{"n_layer": 16, "d_model": 448, "n_experts": 20, "experts_per_token": 2, "d_expert": 256, "d_shared_expert": 0, "activation": "reglu", "moe_layers": [2, 3, 4, 5, 6, 7, 8, 9, 10, 11, 12, 13, 14, 15], "router_score": "sigmoid", "normalize_top_k": false, "routed_scale": 1.41, "balance_loss": 0.000541, "balance_bias": true, "init_std_router": 0.0383, "lr_router": 0.000282, "vocab_size": 46060, "norm": "rmsnorm", "norm_eps": 1e-06, "tie_embeddings": "early", "optimizer": "soap_variant", "lr": 0.00211, "beta1": 0.95, "beta2": 0.95, "batch_tokens": [32768, 65536, 98304], "seq_len": 1024, "train_tokens": 569900000, "steps": 9505, "dataset": "wikipedia_en"}
Below are experts of layer 4 (counted from 0) of a mixture-of-experts language model. Rows are named router (the router's row for the expert), gate (a neuron's input weights, with its number), up (a neuron's input weights, with its number) and show model dimensions 224-447. Each number is 128 + 24 x the weight over its row's rms, rounded and kept within 0 to 255. Numbers have three digits each.
After each expert's rows: "gets" lists some tokens that make up at least twice as much of what it gets as of all text. This comes from a sample of Wikipedia text that the model never trained on. Tokens count by the router's weight.

# expert 2
router:123151072156130091138118129137125118133099120145119125153098125118156158097102136172115140112160131154128135123090116141133185120128134192125182125140120161087135103143108145139088100128118129204105058115110135144096160085112087108100094127150146135152104083150093126119137133086163112125144139092130119151087118155128153125132110105147150157131097133152138147148140116156114164144139122135123136149151128133139166096142065169110146133140120145096156129117118141146128104185140147088136135145154138117108134133123111131156120164111088151150151144144133131153116131148114140156116163105098131132160105065140141139128132105122117099124110109142131112170123096175127113137136
gate0:175128131149148110118127126125128157119157121140122123101091158140067139120107118133086129116104144119130164137142130133176127136113120137124129142134103112121160151103111138118169122074122123139131124145153135131090123117100152102141091156138175107151104133125124119107142124161162134134118111141128134130130149132132123134164138195125106173150112096118111103092161108149157094153109149114106117135104096118118126095123137123153093107138122126129103148112135076146168141127104132131130106124109113121116135082090128094162111173107091075155149113136103135116139160134135157082122116128135130153173119140174091127112101111116136119120102121105168048130159135156162146120095
up0:146100106145163118144108106104099142145155100122119114135147146133130179122110153204133105135142133115117140117102100109117156129125150153138151180102094139117178162136118111120177084095106123137146143129145164122086141122170114120116114132113153167133118118127117111154106130133154105111072116124117130159136142177133113121153111161116105155123099134114131085105145162124131120145113108093095127117124112117106114126126155105107071070122101131143136165121139121143185144142146147137112123155104092122118137091127116124106121096136070133144145138132126129107131135097123120108140150173138158098160111153145096129105102149112116144107113159119137071090177113130149128117141
gate1:127122164085113115142115143140112139142109079120143141121150136100164151138144154134125104064092078124140104088130141158095169118177160143138118157126100148110133089153108121125141110112121183126085163160174139149120110175080105112123139124119164116133143113156141115101108119153147119112154126143127116170135146149134123140150101134119115147124116174109153087122128138162133104163113140128066111152146109104078088183121086135117175115130150153146092111151132105103098085128133129085115119127183168113131115101105132108143150111110116098154063137187142121150131134112121115113131132132121132097111094129114107169131115118143145107112119071141088138113118138124109121105092
up1:120114144110101110139151170139123155164105109142133150124137100144160125126125121150106100104096081131147091115136126174121146137177160133131157170147107149141163084188163111180149092139164129111080133148180144137104112191047111122120123131130148125110121137128109106118125151157126146119119093136125147126135133153145115162150091132110120132110135182109164115116127145128123101148094149107067134135151130137074131132111132129115151120136144122128125182128131130082108097140121142111152147109174122119152128093110144146153146145097140094151095133132135101158142108112111103079144160162104120071109128093131103137120135148157155092140123087156130091151118131139118154128101
gate2:106093143141141117080125168122119084169135139127152107100156106149130154127120141154122142149148107114115069129070119117112099126112152144130124131110096078117124097141202112144122122082175138143145109176107132115144090102110090102076100113149128130133073130152097152147126095142121137128151155144116130121115109126167123132158101128156149176113094091121121143091134124091124134141106107117144093137203115137122153141121124133112155137074114111143137155135133153176148126181086107119173188149116129140157130151143132155150132133157114162095132121161134153109120127175126143124116147102117135119164109129103150138156155120157144136079174102133085154110112121140108136128156
up2:168142096096098140171103141181126134108130192180127166137156133092151099115110141102197136118094119185131190155133147123137141116159143134169122139148143162145122123113121153114136127135081133123138169082132101168085132143155098139092155145137149153100127131092143121113131137124134102118132138093103152143133106144147122108110109103138117065140128105200140138120095105100155102157118078128115136131142134097104112133085110155129099121136120130139144154140152104139061097101119106111120119129120066138119143124099112128113125113133127111152114125097106107139122127133140127138127097171146100146081157068132147160107107137150130129104094121143131087152149127166162122139088
gate3:151138126084138125151164156126143108124120152141092139130115167191153135100137139120141106132151159139137138168091129098108138126142125157125127110127121123118133152113122076102050101141149108169126131134126098182123132088139138139156174139168094115180125122137110111131167102118099185154118092142119140158123114164117074141116152121105100117112129174090117124138163137109096117118116121168087070131132100113137104137084131131103139107113121142150141104158102158117191147134090144100163117135154140134113135177141133140117114149129176144140089100145147150134133120148161177109151176156133129148093126124140129107164156140145126114142161130143107076101173134123142114128098
up3:124121132121150113160136121119146111115136163130142139159125129126132122100171157147091123123133156138091113170123099134103138154139131103140151115106091100117161170128166124083083107125116107141147141133148121150107092125137128100146165164183109106130120110134104121088135086134134129117146141175086151148095146140092085109119140105090077125128117185063138124120135154115142099138106170122058092122127094130136121108115132136115134169134159096116182107158108122110138143112117210121117107121157165163134110157096146156112137188130121159085123101115136138149156132147109149110098144155137116130075125138156157139137154101115120149142134126155126080121154144185156124177122
gets: "'s", " in", " and", " to", "s", "'"

# expert 13
router:128124115136129109125102070127147098112134122112125145146134123122112144089115137168127157103128106124147100130103117109123099111148160158146158094146102096166122125139144130126129107137093181154105108126119086146123177120110095116166184122130158106126053122149070107100138182104149099153111143133124185148140112187103125130116114147087130110129147144126095133131119073133117137109121138145098158143145153166105075125126105132134110155144163088102105117152141130136105130133102105104166085175152132089159140165121135138170126166160140112147142093117139096149109115115141092079139149098103099142143162103121124101121136137111129184119112135156126147128127155172154115127075
gate0:120133136129115081130124127111134146123159143157161154116163105142111127129162120136149146105123140117123129158141136151147137121114148148117125122131142092167120133151121054144143133131141150123157141158140083101153097082113105137169144129133107103119122158096132180129155159102122135147138155081118131138146122143151174121153139148136155137108178115127122154151109144152121160116105119143155117145155117085109114103083162143078150157112147157078117158193137131100110082145158128142119119150166147113131142123141101146115194176069150141118107066136115117136137180126174118106099137138150142143107134136142142072137147125145156139092097104110151122095114160148139105186161
up0:141135131135122092173136157120130088137106124134129137160138126143123162145137141131143153116105177140179121133074105121103136121090178108142122113172135130089146130137079135118170147100127111140101168107140156130141102183151142116102108123130116127149159087154112107130163119119114128128133079171139126154135088154127100112116082136135159111134115137134134109119160134135127109101148126092142118123098145165113160152160180123127117116161125106144132119129153160096145129104061138086105116092147108086130077101145152128176106077125117120171177128160131138124140109155087152146130145086090143099144086086107161112148103160124138092115149127171148125143112096146103107104155
gate1:119115129163145130142149130110171148138101148141091121106128126099140158117112084167153120134142068127112102139138147093111148115139157143089135127111115127099084125128125132152112147144111150163110105127161123194119148150138145128145172104145109081122107123136142171155165150122107176108132139115116135136124112140161110123139093145131161126145137090126107119144123060101112125130147109167126103108139173104137092139139119119086121118110136102144160143122141137124142182134122110138116114137156093143134139121144145107120096120149177144123156134139107046108111100109143129076116105153143122104090171122095172158116130116114142148173162130101144122144103125113143116151078
up1:156181125115131133154121133128096116112172116131125126150120105143126086098132157138122114149134170109141144083129096135137097138123148101123133120133104128146136158100135099091110118112123090111168104169147133106153119118110138132141098124128144105156134165114088106071113167125150102150155128178111121140095134136142141133079143107133096149159128164122135142118131184117177150114111135100130144125102093141121186113156119134142139124111127105106144128136134119140110090176135137119113137112137172139085152145114146129109160059092056102115148127126136135140158155140130153119156146114122131125131114108114149120107139134121150147110101126155152131134128145100086127129130
gate2:117133134120114127117122130107153097127125139117127171110115125115145151114121131137143101137160140156125112123121071100126153175139147114155150150111136137123148149145128118062120133139161132135165135119112124101100091102137135138119113118132115106130111136095143145125141131119171115148142107126142101109101087141134093072133115102146099161152128148116142190130162127117130167109146155169071150115187126104104141103159074118147112137162133154121116079098127119122121109152118151120141160104158144134107068161099126077069146097126108109166179139092151108162131140131076115146114145130175111125104102140127178142156130136103112108134148104132092075126162166130126128130111
up2:129106133110121126146118167090155100143112125093160139133125128090107135100135139111122083117174143128129090122125104092129130186126122163151165152118102139112094111143117107125131091161138089147148125106083152093055111103108140119092119142140137141133107153086168113128134149108155154127134125152121128138128129133101129099146126102152151145115132131142144177143169124087139189124142116141112154140132120127096135121157071108148101132150147125121149107125130130127108089121143152111133142108147116106112081159125138123089135148129130097176172095096135105182126124120114133125157118138164112122103102103150157096152125126098103152162156118102100103145164183131133155138124
gate3:123131164133074145108135096142114114113158117168160120127116171103135168129141127159110151115134140103095079142111142149155134102104150142118105168171115136156147134143069115136159102134081151112129094158079159120099111130116121124149147166128095155168128139124138143104141163136148138161127147137119180125123190160130088097081155106126122123112152120084115182080176111080130144137143113142098128115135109161132130111096159139088132153118165185106137107140136125144122131162124143158080141138124135139157130098134144157131121099125113132130117107127126115100131130085147138129147101135143165162137111132110116144152120086111095127106121144160151138158090099180132136111092
up3:145119145113105142119129081143089099141141110132159133168148154134126094124135116165113116090136150121091080148118125113113182124142096158104135130171167110142126157127062101126141104120096132156137105139080143134135128163140097146141195132127157125109158138123140108153171148129106127171135166130126165155163174162160143094129147118118095104126130101144124135133148132127164141145142092106125141133144136093144141103124130147075120154130118146080108149127124084157129126137101112177081084164141143143143157133134146126127170111142089165151121080104111119099116169103129090103120150147152136150148105143096107087162109099138103135098132130123159124150157071133131094087138
gets: " to", " of", " was", " had", " is", " would"

# expert 7
router:113125103162143105174102118089145125111153097124151098142127114090147158118108112159150168103112124148148119097149107153136150154099146113091122107141169173096094115126087135103121114105130175126135072139154098098121085141114106096157151145111102145116118109108094103111122103125124127128096130163104109118142099137125164114146150112121141150116120102112139143118126132163115128121091110136163105140141170119146111127142089170131139178160130117140132135129124098166164119150120119094125109135110092149137111174141148107157139169109127108100137070114096121152142139163079111107158167137085176118196127124169191114090099109135105167165105129128118114135113120133128112158131
gate0:157142127141134135122070154111129144148128116160169159108109134105177074144159111155111160150145170184136114121097147122156107170110162118121098167119133178127144102108082127062121145137135138112133155159148108142120148112115107160156145169120169143157127107150073125130125111139155116165082139111144122115139146142150128138145139127115151134150116090165141171160136106107125146135092108117082114170140141116125133129134137170152124131149148149158163130114163123138102109139124110125138116094131098166101126126156127169130134147125122090122134143132092149123127154114155111127119152108127199135143120134137140100096144118110107119105149123128133123151143169183107130098130
up0:127147121096110164134113102102127131122129169123160151102115110112163104123152114134119152139163191186133137129105167130109110141104165133082094150108120203121147120122106088134109158114165161131104150144171142103105137112116119133144132158144145135181094105117103126116146137128167148164110118129131125121140139138153138123131164109153123114192099111163134184145116128103113133125150107092090110143160145091108163136129119149139128132173145150142143112141125090137123140160077118152143128121137134147123134145122145169096101178130102140133130096123128108120134093127100113153123149119119153151130114154129159112116089103132140116080138106109120110149158168140103129108124
gate1:120111119175152139103158112119149144102107143124145081104108132145115142135130164120121130102150161150127126124106135128124153149173144152108066124187122120127157095124134146116132155135125168092163105135118118102134134134120083103149128148113082150125152142158070098126149127148117124119127071108103107088110115128130157124150145145134130104118154095129142152122147157138127132090096112134168114125109106079174126095124171100103144103069129102159133119146108145089155104122117134155122159103105140154132161124167138128102165153125099105141133159144077135163151143113080127102172179139131109131094167102143116081102133121153140134123169120093125150122161086178129122128108
up1:130125129121156167104104147117117120125127163163137134136140114104137138084154142153086158144145095096137153114119127125126153145066137136146103146141139122102103122115125122129144095172172098158121134151148123172150117107122183146124114099160110110124120090146137145145075149128149132113107161110154114162122149137173108102146076125170145138111126112091103156135112155101142161134164158111115131141187128150109133164133090145140145138151137160130160167105138152140170160145141144124144115128144128113160145150116137158134127104133120190126154107119131095086097110130165171119075116155081131135162103131086146111105148132116126132094116161140097145119158171124157164137093
gate2:091098151125133097121138047130158123113134121132119109099136106100126127108134134133153167114136142164127121193107140121138094086167163125103162150123119141166072115150105105135119115123070140158129124129125100087129130086121142147117153168154162120139173143107127129171124168095110113156139110161163125123112130134135140178174158113145116057200129148117143124115142133095130146133131104129127128161174142140117124095116112132146135105131133159139094111148110115116133128149115125110089133106157139127129142136129112113139140108136132108128164123159090111132138102158101128150103159172076132103132138150133127121119132157115103124129136113163137135128124102124094125124105
up2:123121120107139152122121096094151089120145119126132074078165115118156125124156128136182123134166153131108115096109086118077178142125150129111176105147142133157110140086117137102103146141087150142118113127128138153174097101109085089163121113120112115147161142107119140169131132120130114137147137197096094131131153145090160113153166131164151117141090167123137114099118132117142134132168118171167088129159156128113125138124161111179108146134140128098115123103138135151127106156114162125134179127112136105096159144140083073122128119129169107131187117154143109101136125103138138144108149126158142128124125135136110099114126093174150117151124148161135099103105125146080167131106
gate3:121087097186130114110089130166098116127107143149090110096139121132109169153096093136099100159129137134113119129148123158118126125140129086138141166154135123168106115144117104125133118099137157129154116133117161139107149097144161126105094113120130142127141113101114092135152118157151148090092142145105124139109124154144161133140150112153145116138164126119154125129152150155125161181141152117153158110117118105112107083140167118118116149151113081118126119120143126176126150110131150119145120108156149122126086142131096136131126150079109124172088147122127148126177108118127121129160169122179095138138124157106131119134117110129127176112118140103129150135145070106145122165104
up3:142120062092139145151120119152166098148121122160117179170133090153102129123110155165095142136091130121170128104137135122119153132133192119154084135170134122162148112117133146139150115103142128125110099064092131096119127159139166074116129140122100180149117132081164127125123172128112141167131135143133163088136121133125150142104125119074127098128124147144113147150105138140139141106186136098080130142123173153104180102112128185145127137136139135133088129157107129154126145108121161095101133139150137113142157103130105143055139114115129167139141101160140112114152128132093178111147148080151160108129146133099098134171091140118161124125174098150092127088104154135164145082093
gets: " |", ":", ",", ";", "\n", "."

# expert 6
router:156155094130113105161101092086157118076107127137138102159121152113104136126115146170127155145148143170129119133147111112144108158105129136152109089136157098116087111127139148116126075056059145150128149120121078110164167122132105074165151127107146114127128126121088056127142146140145151134130094155163158149156104149075164082144118096133123102127147178104172158118088086158144161130143115119132131112138113142124113128114109132151104136129135123128144139153129104136146113165158154140122104143101101172121146115113098100176115133131166107170121119148097136148135125133121133089136110125129102147144079116150143119146105131112106121140125110127118137130179102149173125131085
gate0:115117123186172120112120155132171124084117166145168120167111104118099139083120131137168120132143145148109136127097115102144124154105078151103131136145118163113136114113126151127095160147152109104128146150148128126118103100119090136104138116107158129088167148115104117157168163109104144115109152111088120144132126091149097128091109099150138154103104149127129133119126101127131143112149115159146127107126096098137106125133090130117116123096115101116123130117142100087076161169157149113118119129127101131091135153171126140117147173151120131116126106148150161229170138166148132140123128134100119130159107150106121094129073132136137126172143124095162124142156094131130185128117
up0:120147159115083129108136121134112167131140101148091130133131143102153109147122122136095121110115134068162097103140111151099167138129179075118140115146115097089124124113133112149132145137102153112141136080129106119107124128117119125120116147176126098154129109145137135092132060113127107152166080135146103147138090129130115151125150169133107144143129100161142105110151160136120135141116164079135080153112149165121152101109172097125127163146144109125127101147141156110161102098113104137138141154094164152217134115106122093149098082103116144158111150116099120130091108112094120134117120104162157125092131123132135139116130112129109120124074099132091171101091112139133079126139
gate1:173125130122162116097133164105077148122152134127110118154148114131128153113110115140122092109103093103134122156152113102166073109083152134140124078118122126119136145104128097138122096099111172091152090067084100124105142159101124100106067124118157146155117153080163141118124113183115126090089132128145145114182109165140106172141117141142131057122108181127127129135117134142135122158087125105112113127120136127154141128150139157152114148133113098185160096160113141119121154123132112080118158132137111124118106150129127094102122103122146134099169068081174151133114159122140110123114139125101115125107110119164116138103154108112159134128119126136058113159147107152114157182085
up1:161126135124121138116139127091124127130160116147136170137136093074113125124115137121176136149128095114135158107119086091157119100132131088124119127141124138124098155114134163106111085120133132102134103091066098108127118152113105135106062153107135133132075151054139094161094106149119126120137083098116124181140112132102093161102150140159105111112135154163133138116138143146091092103145116089146141177138140113179129121169136154163086161140111124197148122148141122152144138142105093097121178102099120097112102149154155126136122126089148135147108101089107132158139136094115100104134082141145093131122148078120082109156137124116128117107111114170147149124110096109130142155095
gate2:165137149166124154136165109108143113087136069120100153107181133095126120160136100126127111152169163062158134138133147111170167106149115142114111094126136128121120098111148136123083138157112181127156127104123103153162152107130133157138121131157179115110120121106130080141127091137129134120167101150152100113146147113117139141180105151115123153131100104148173091118134111147126084145137143106106109110146096126118137141121163145119126122173142101134127098137090143149098095147141144065103131131113142146123099163144140111124133136132133174115115119152091089116142137131128120137096131111132110069141141149155120134125137101113125125179133135145193135099146142115089124098083
up2:138114135136123133132140118122139141092162084135109153097148135128128125167144130147120125138160163087163149137130137115112130091153110150112140076168118145108152116108105151080086145190107133138151179079126116129160147126150145130127111108165132124129124105120100128141149068152132113138166079146168092108150201143129129126143110122115119080142124087153135082088113091167104083141157104104095085076133122112124106153142140143111150118151125100136144103129079133113168102130128147114119152107097118119095153154147113133138117116131130148122115098151108117109163124141126158128117140101118137091156167133115151142106139138110107156170150078129173147113121118133129153123100
gate3:098152107097163119116128136128146143109106129154118178095099112138111114080087120130114107133138165145126137097138090105106125126136133143120146091125184123129135124148132128133088103161130082130068141151126114120087123119174151152098087117105141124120127105096115134109156131161104147095110102153119106135128162089096127115118159140098126135149146094149140117160107165168135084134106100121154124120105114080113122109126099137117163119117081112098100146117136144129104102164126136140083193147131143119130169114134115133173178186159107145151107124146217133117134123157126144103178108133156150154141115143154109107134139137133139125153159144177107135157152126112130130078170
up3:112159096144112135117129118134147156151150113111121124156148102095128101060200122105126117152075122142169108144128116140107156099133114084125111150143091157093110146062092122095142134095132135117109149145094150138133129121086088132093127127138135148137102143157122079104118094080143088154121171115144108104146095147097142148173128107132103177105125119115135125125149105113164139144096177188171163076113141193128100145130160099161131142117159134185086140139141178117167119127096111142169096128181112116159117131137139132114104090088132122119146122161082122122157147110126125192105118111128148108102120130102116105090116113137126117068100092096146096112110125145119106138093
gets: " that", " which", " as", " and", " but", " after"

# expert 11
router:111157075174117079179136126125148141128143100144102123155130123128166123106113163207123160126126182145125121158077128128154107120147166157119183129136128099135119087126144142137156115055158151158118135092117102128146103145082150116139148150129119141113123127132124144120093152149161121135071134116174139139143111147139121071152086099106151116093091166115129158155120121135149150111151117116130134131113106166137097138087112126127098115124150111137135099112082107154158099088104109077123143149137097144120146147146116091148099112155130140143117121180152121135104147170133106130148102135166107147116123080166131109123154109115157132175071129138118134166142130107129092113109
gate0:121099112099151148087141152153091112132088123135129113173139113132107120117133155154108076148121133110164103120145146126109138163119127121112135117126153170127105111128097148143147108117158116113130098086134114109125138106088148089170169148135146117148109123122135068107129129144146164146113147108132094106093120154133122097165138185113067167069161155117119133143138150117128094115164129145127095140138097130116119155103108099087143097111130149144139133071112136131139151120138161055082118151129115086155118131201083176133094158131084130125104139139129137159161127144149140141143187094137143139117119125143134131148108132124109152126114095171115142123157106166125141164156
up0:137104107146169162123128116122100128124098148156136123142105128166152104143073122139150100130090154131175101149102156143109101170113125091132104111121140161131133151126134152132150116104170158106136113079143119149118131119096144106154152134162154089146129143093125061140107126131074124130091119119149086131103130153103115079135137184143101118065176159111113130127156163119150099106126119102114106116155097099107150118098104130073153153145127159153168131121124119142116125114130130069164149129138094145121117164186100166108112135188128133101106140131143125168175127170117102123160153104146137101108136125125126180142111137143109142128131136149106131122151100140134146163120
gate1:135133158155129099133130133132149136189143139162130145127123153132128176121122124117089088157120146126086130116160116137158111122136106066171173108153131112102078129152140140102160103131105101093127116124103139117160113126121117168140099103123148121117155133094151135108062162086149142145121159133111106156139136153129169111150109097078145140098121112142135139123148109111157140130118184142152131147143152125163081063099112130103129137117142117136069103070121108110121157153160186137133117137144158123131149112161105108125122157134127146139110120166118097112148131133125125146170148096164109153099116131127082142087131107122136157126094158128121085098144170159122116139116
up1:126151093136136124129117079166103155155146113138113125134108116163078163115162134152137132109135119122142119097151157087145157127136130118166114096129148080117140115095174131133123132148097151125127148148173118118108133102124142140151167086129141111106163065115140152120089108096109149056132122093129139126136141114127183145103119071158101125130125151096105145134132113167107115146111131156122155181163108120120138104105104096124127151131165094129194150094146145119120104158071098116111099140153127141122154102169137131154125126076118128138178136109142128113136148128108134112107143110132125126121135168138110152128141116097173106116144134084116098135117125162119136129161
gate2:134142159140127116138131174110159119133140139138135162113114125142146136048148127127145117142094111153109137132085087115150118112118130114123138088138107125121114106117120118137123111146142144102126033132104128114105090124126129129130102093125155127164164103131172104171140139115166133101132165155142077104141147096107120119108091128090130119122079142121125129167116144130128144085083104139116117112133176191098123100136103137146110107097148071104168139098128116096120130121145095121157135151153086131154147109129083155143181122144162135116137134092129136147120146115121097141105090103141124111118145120101150116136162105123064151129083142095130139118113123091110177129195
up2:166161129115104109168152132123171134155142130132151168133127124132121143093129100121141133115055108128122129160069075112160150105100165138126124143141059137129089127109124152081149136092148102089097100104140108147138098119119118150144109099176164136159208114117184102120155134133146141110118118169123088150142122116125119113112079131110108140142112141137150089158154140130100144088125106186164124115159137151109103100142109108160151105133122104157151133111126122106136111099128081152118111157142106130149137128131133138115122137157101136115136155107138149138136125111116121156085138120114105142127167107095146108154137136124087112114132166115134078112139133163129160138140
gate3:119157130143103141149094102138126127127136146106139125126192115099184146113153148140117044105131183176130093112127160134141149144086152156110137104099116121092135110142102133142120117114119154104102131106135125134139115133141154090142197118125083161128145090096121136154093166118082164114141155133140113092109107072101175156103122102134118118131090121161137096111130101142126121103130098149127129163134131112102141112094145165104115099136133117138132124110093126121145126104113149119117115154170131109138112141094093085110116140098141116091136110119138126101144164128154113169094190119144122146147159121124126120124185099106122131167120115137118118113132095089156088139138
up3:127090143134159126112132149121165134146128134146114154142076127145122137152094127117146179154123095081124184130115092119122133120172107108130109171157138148148115144122137122105175130155155128140162146167123109107117112155121114159096086160111164122131139160147156103091164108129152093139143099132153113161127167177152152089141136164091133148136123124084125147153136166108126140123130139109120095110123141119183116141113120125175116128128124171115104153162170132131094109175164118128152152112085168127123129161136137188123137085139123132141106148123112142182119106151114124103145068134102142109113107145128142095169096144157148133108140155111158165140134131139082167122138
gets: " (", ".\n\n", " \"", "\n\n", "\n", "'s"

# expert 0
router:136129140158147090126132091108136106112103102109146090145115151093119144063105156179150145120101092108160141107121137102145090140148125142160125121148121119117131124177102139121127126088084180135123116132101106172123136116112077128133144136144123109119121173146108108112125140099140157122136142113119143105133127168119143101155091123082170098113145128116150105143136092153143152141121117130115134133143105154120115131125106133163117130134155112086119104154100095127125126161177133083142092173111102113145143118149125134140153152153102092199137118167107100150089117137127098137154159117096132160170139081144142088128090135131144147211073117122122133138147136139145098107110
gate0:136165172131141117140132115133152127059132169094079170095163141122112165096130123125115163129159104087162115116079132118083127159183113128145109114151112153080143131126128098130120100142122138105178188140144092165146181126168124143099120130145138123101152184114103110156163105135110153125128155112109100117155117104123070135181145135113146134096120102167137165150117144132164157115130128134193158124157107180151114143158099120127078143122120137156166110149134136126089123153116137096097129119105098088114137138117115146130137122136161156153156120113152136106111114118150138120113114149159189131157118173077149121110093095131199141134139091111073139116113141114143113115167
up0:132170111159140108139152125129071096105127151122152166129106114125152145122125135111178146158142137105168098091162136091170120141112102158103098108082170174145103157145101119116153159152120151139134131151166107126177114080106142099140136112178149123159170147086139117125081108160099111134152133135146166087137126117156130140123089095105142142119130151119129103134111162129093101173141176121097146119127133161119101101070116103157129144142113139157160176163142129124147136094098156141146104105175111136132151158127123132072123156099149108144130180122109133101148137154109092122119164135118146154147145091140169131116160159151108067186080134139117130107108087137157117130137
gate1:118123122120119099127132177164115165123125140145106092125124111120148173130156159162111114158138156116116143097126119092140095107101104093087161152091149118140141139169111137095142099143154131173130119128148130140146154138193107167125116154114126129138119087096177093120102190147132141113111164124099077134113117117111105146095127082094133125118126086088119088124147087128173140124136140153106115134122145125149111150125116144092165136143195128119128144162128113151135147148132146163114120143110101100151092083139129113111083116122114170165128121094103126142143113123120132167139090115113171094095151134105134128147131110146101128153148142159120108170121178131144117197111
up1:097091118133082060178113116093148095131146097208132139129139126078150132119122157165137121116123135139117143116143144164120079146106116138122109164104113116173123085122133167119125084186097140133124118107115148114124165104154122167098077132133125156117102106077159108133111108083152133146151127083120130088116175151106132117079123126150109093151159149107139087138101118100137116107118096152113161122128097113143152114123075099097140142098123149156163120103135143133089103121124155134138121135103085137137126094099130126085158116121144154116154133150112171145109086118097100125120123124122135105162107094084144106111104146123142111111137173148127151123101129150116120135098
gate2:096154145123120157163147109208156134105122130109140142171097154133125152132082157160110099132139119119121130099134130124123148141120168134135144135134095165160137134135096130115144136090183152126120141104147129125128143128137068098145134134111108120125143115085127161135127147103129179163189127097138118116161116127152102119135164117127109139123173108141146181124071117128132134082179100143155143156125124153108125117108144114104133137145107147131160109101122113107161147121134111150115126132163040102155124109107109147120123128138111108110152086183177105121112126094107126147148086157117127126132130079144154101113100150153148142119126093126119105120100106099154128132164
up2:152132109145117111104109129057099145163123117113110080107137127148110145099165114118120153138115126150123142178149130125151116132149101146140133121138146112101111153118123091178144165129094115103134151130103140105118149117144128153138139097130138135112111113137127095161151138103146048135086156134117122130134123137095166140108118104116134097127128166130099095125116159127160150132068136119146112129140158108153103132127093152132128131132165123101163126138055140164065125158073130143119093130131207136108131121141179101120125116097133161139104143078137168117132103185129136155125166113122134148123132157125092121184156109120117103123120130154136178151150113169115094149092
gate3:103112169124121098145107156097133131137193090109122119148097094127137091154131138129083122118123163125124153109079131131108156098120124173169133162125116100130121120122151141110131127121134137171123091102110124157143177126098110111097096164159128138119111119137110128100128131153093111108111122134115155126096107141129161150139105116135177150194128133106121103105097126119125141132142183146117103134168126166139147147111137149127152128152120098160149134163151124152086118122136190172080159082105112138149138137087113123119135097123098129131157157127150104137129131059122099117168141119110126116167109099116105132150129117122142148157117132112119096112140106126179079136142
up3:083121158129126085149120145120149141134185086115124087132130118117115108173144123100146099096131179128116139117059133123105148098130130171196130154111116113130131104107127144105129114140096121182123132109098133167170147113093131108101118180152141129145131130130112131094127119151099110111142100150103137125096141129120160132109135117117155132173135139127112123127077135122108126147120160142111101144157122153109151157100152123122167143146150102158151139192152107126070137121153190171100156092094105134115146150082151113128112112142106171146119154102128116125134131099107105131132140106123107148156141120106112145120147109104145148176106105145104091086120115113164100139144
gets: " the", " The", "The", " a", " his", " other"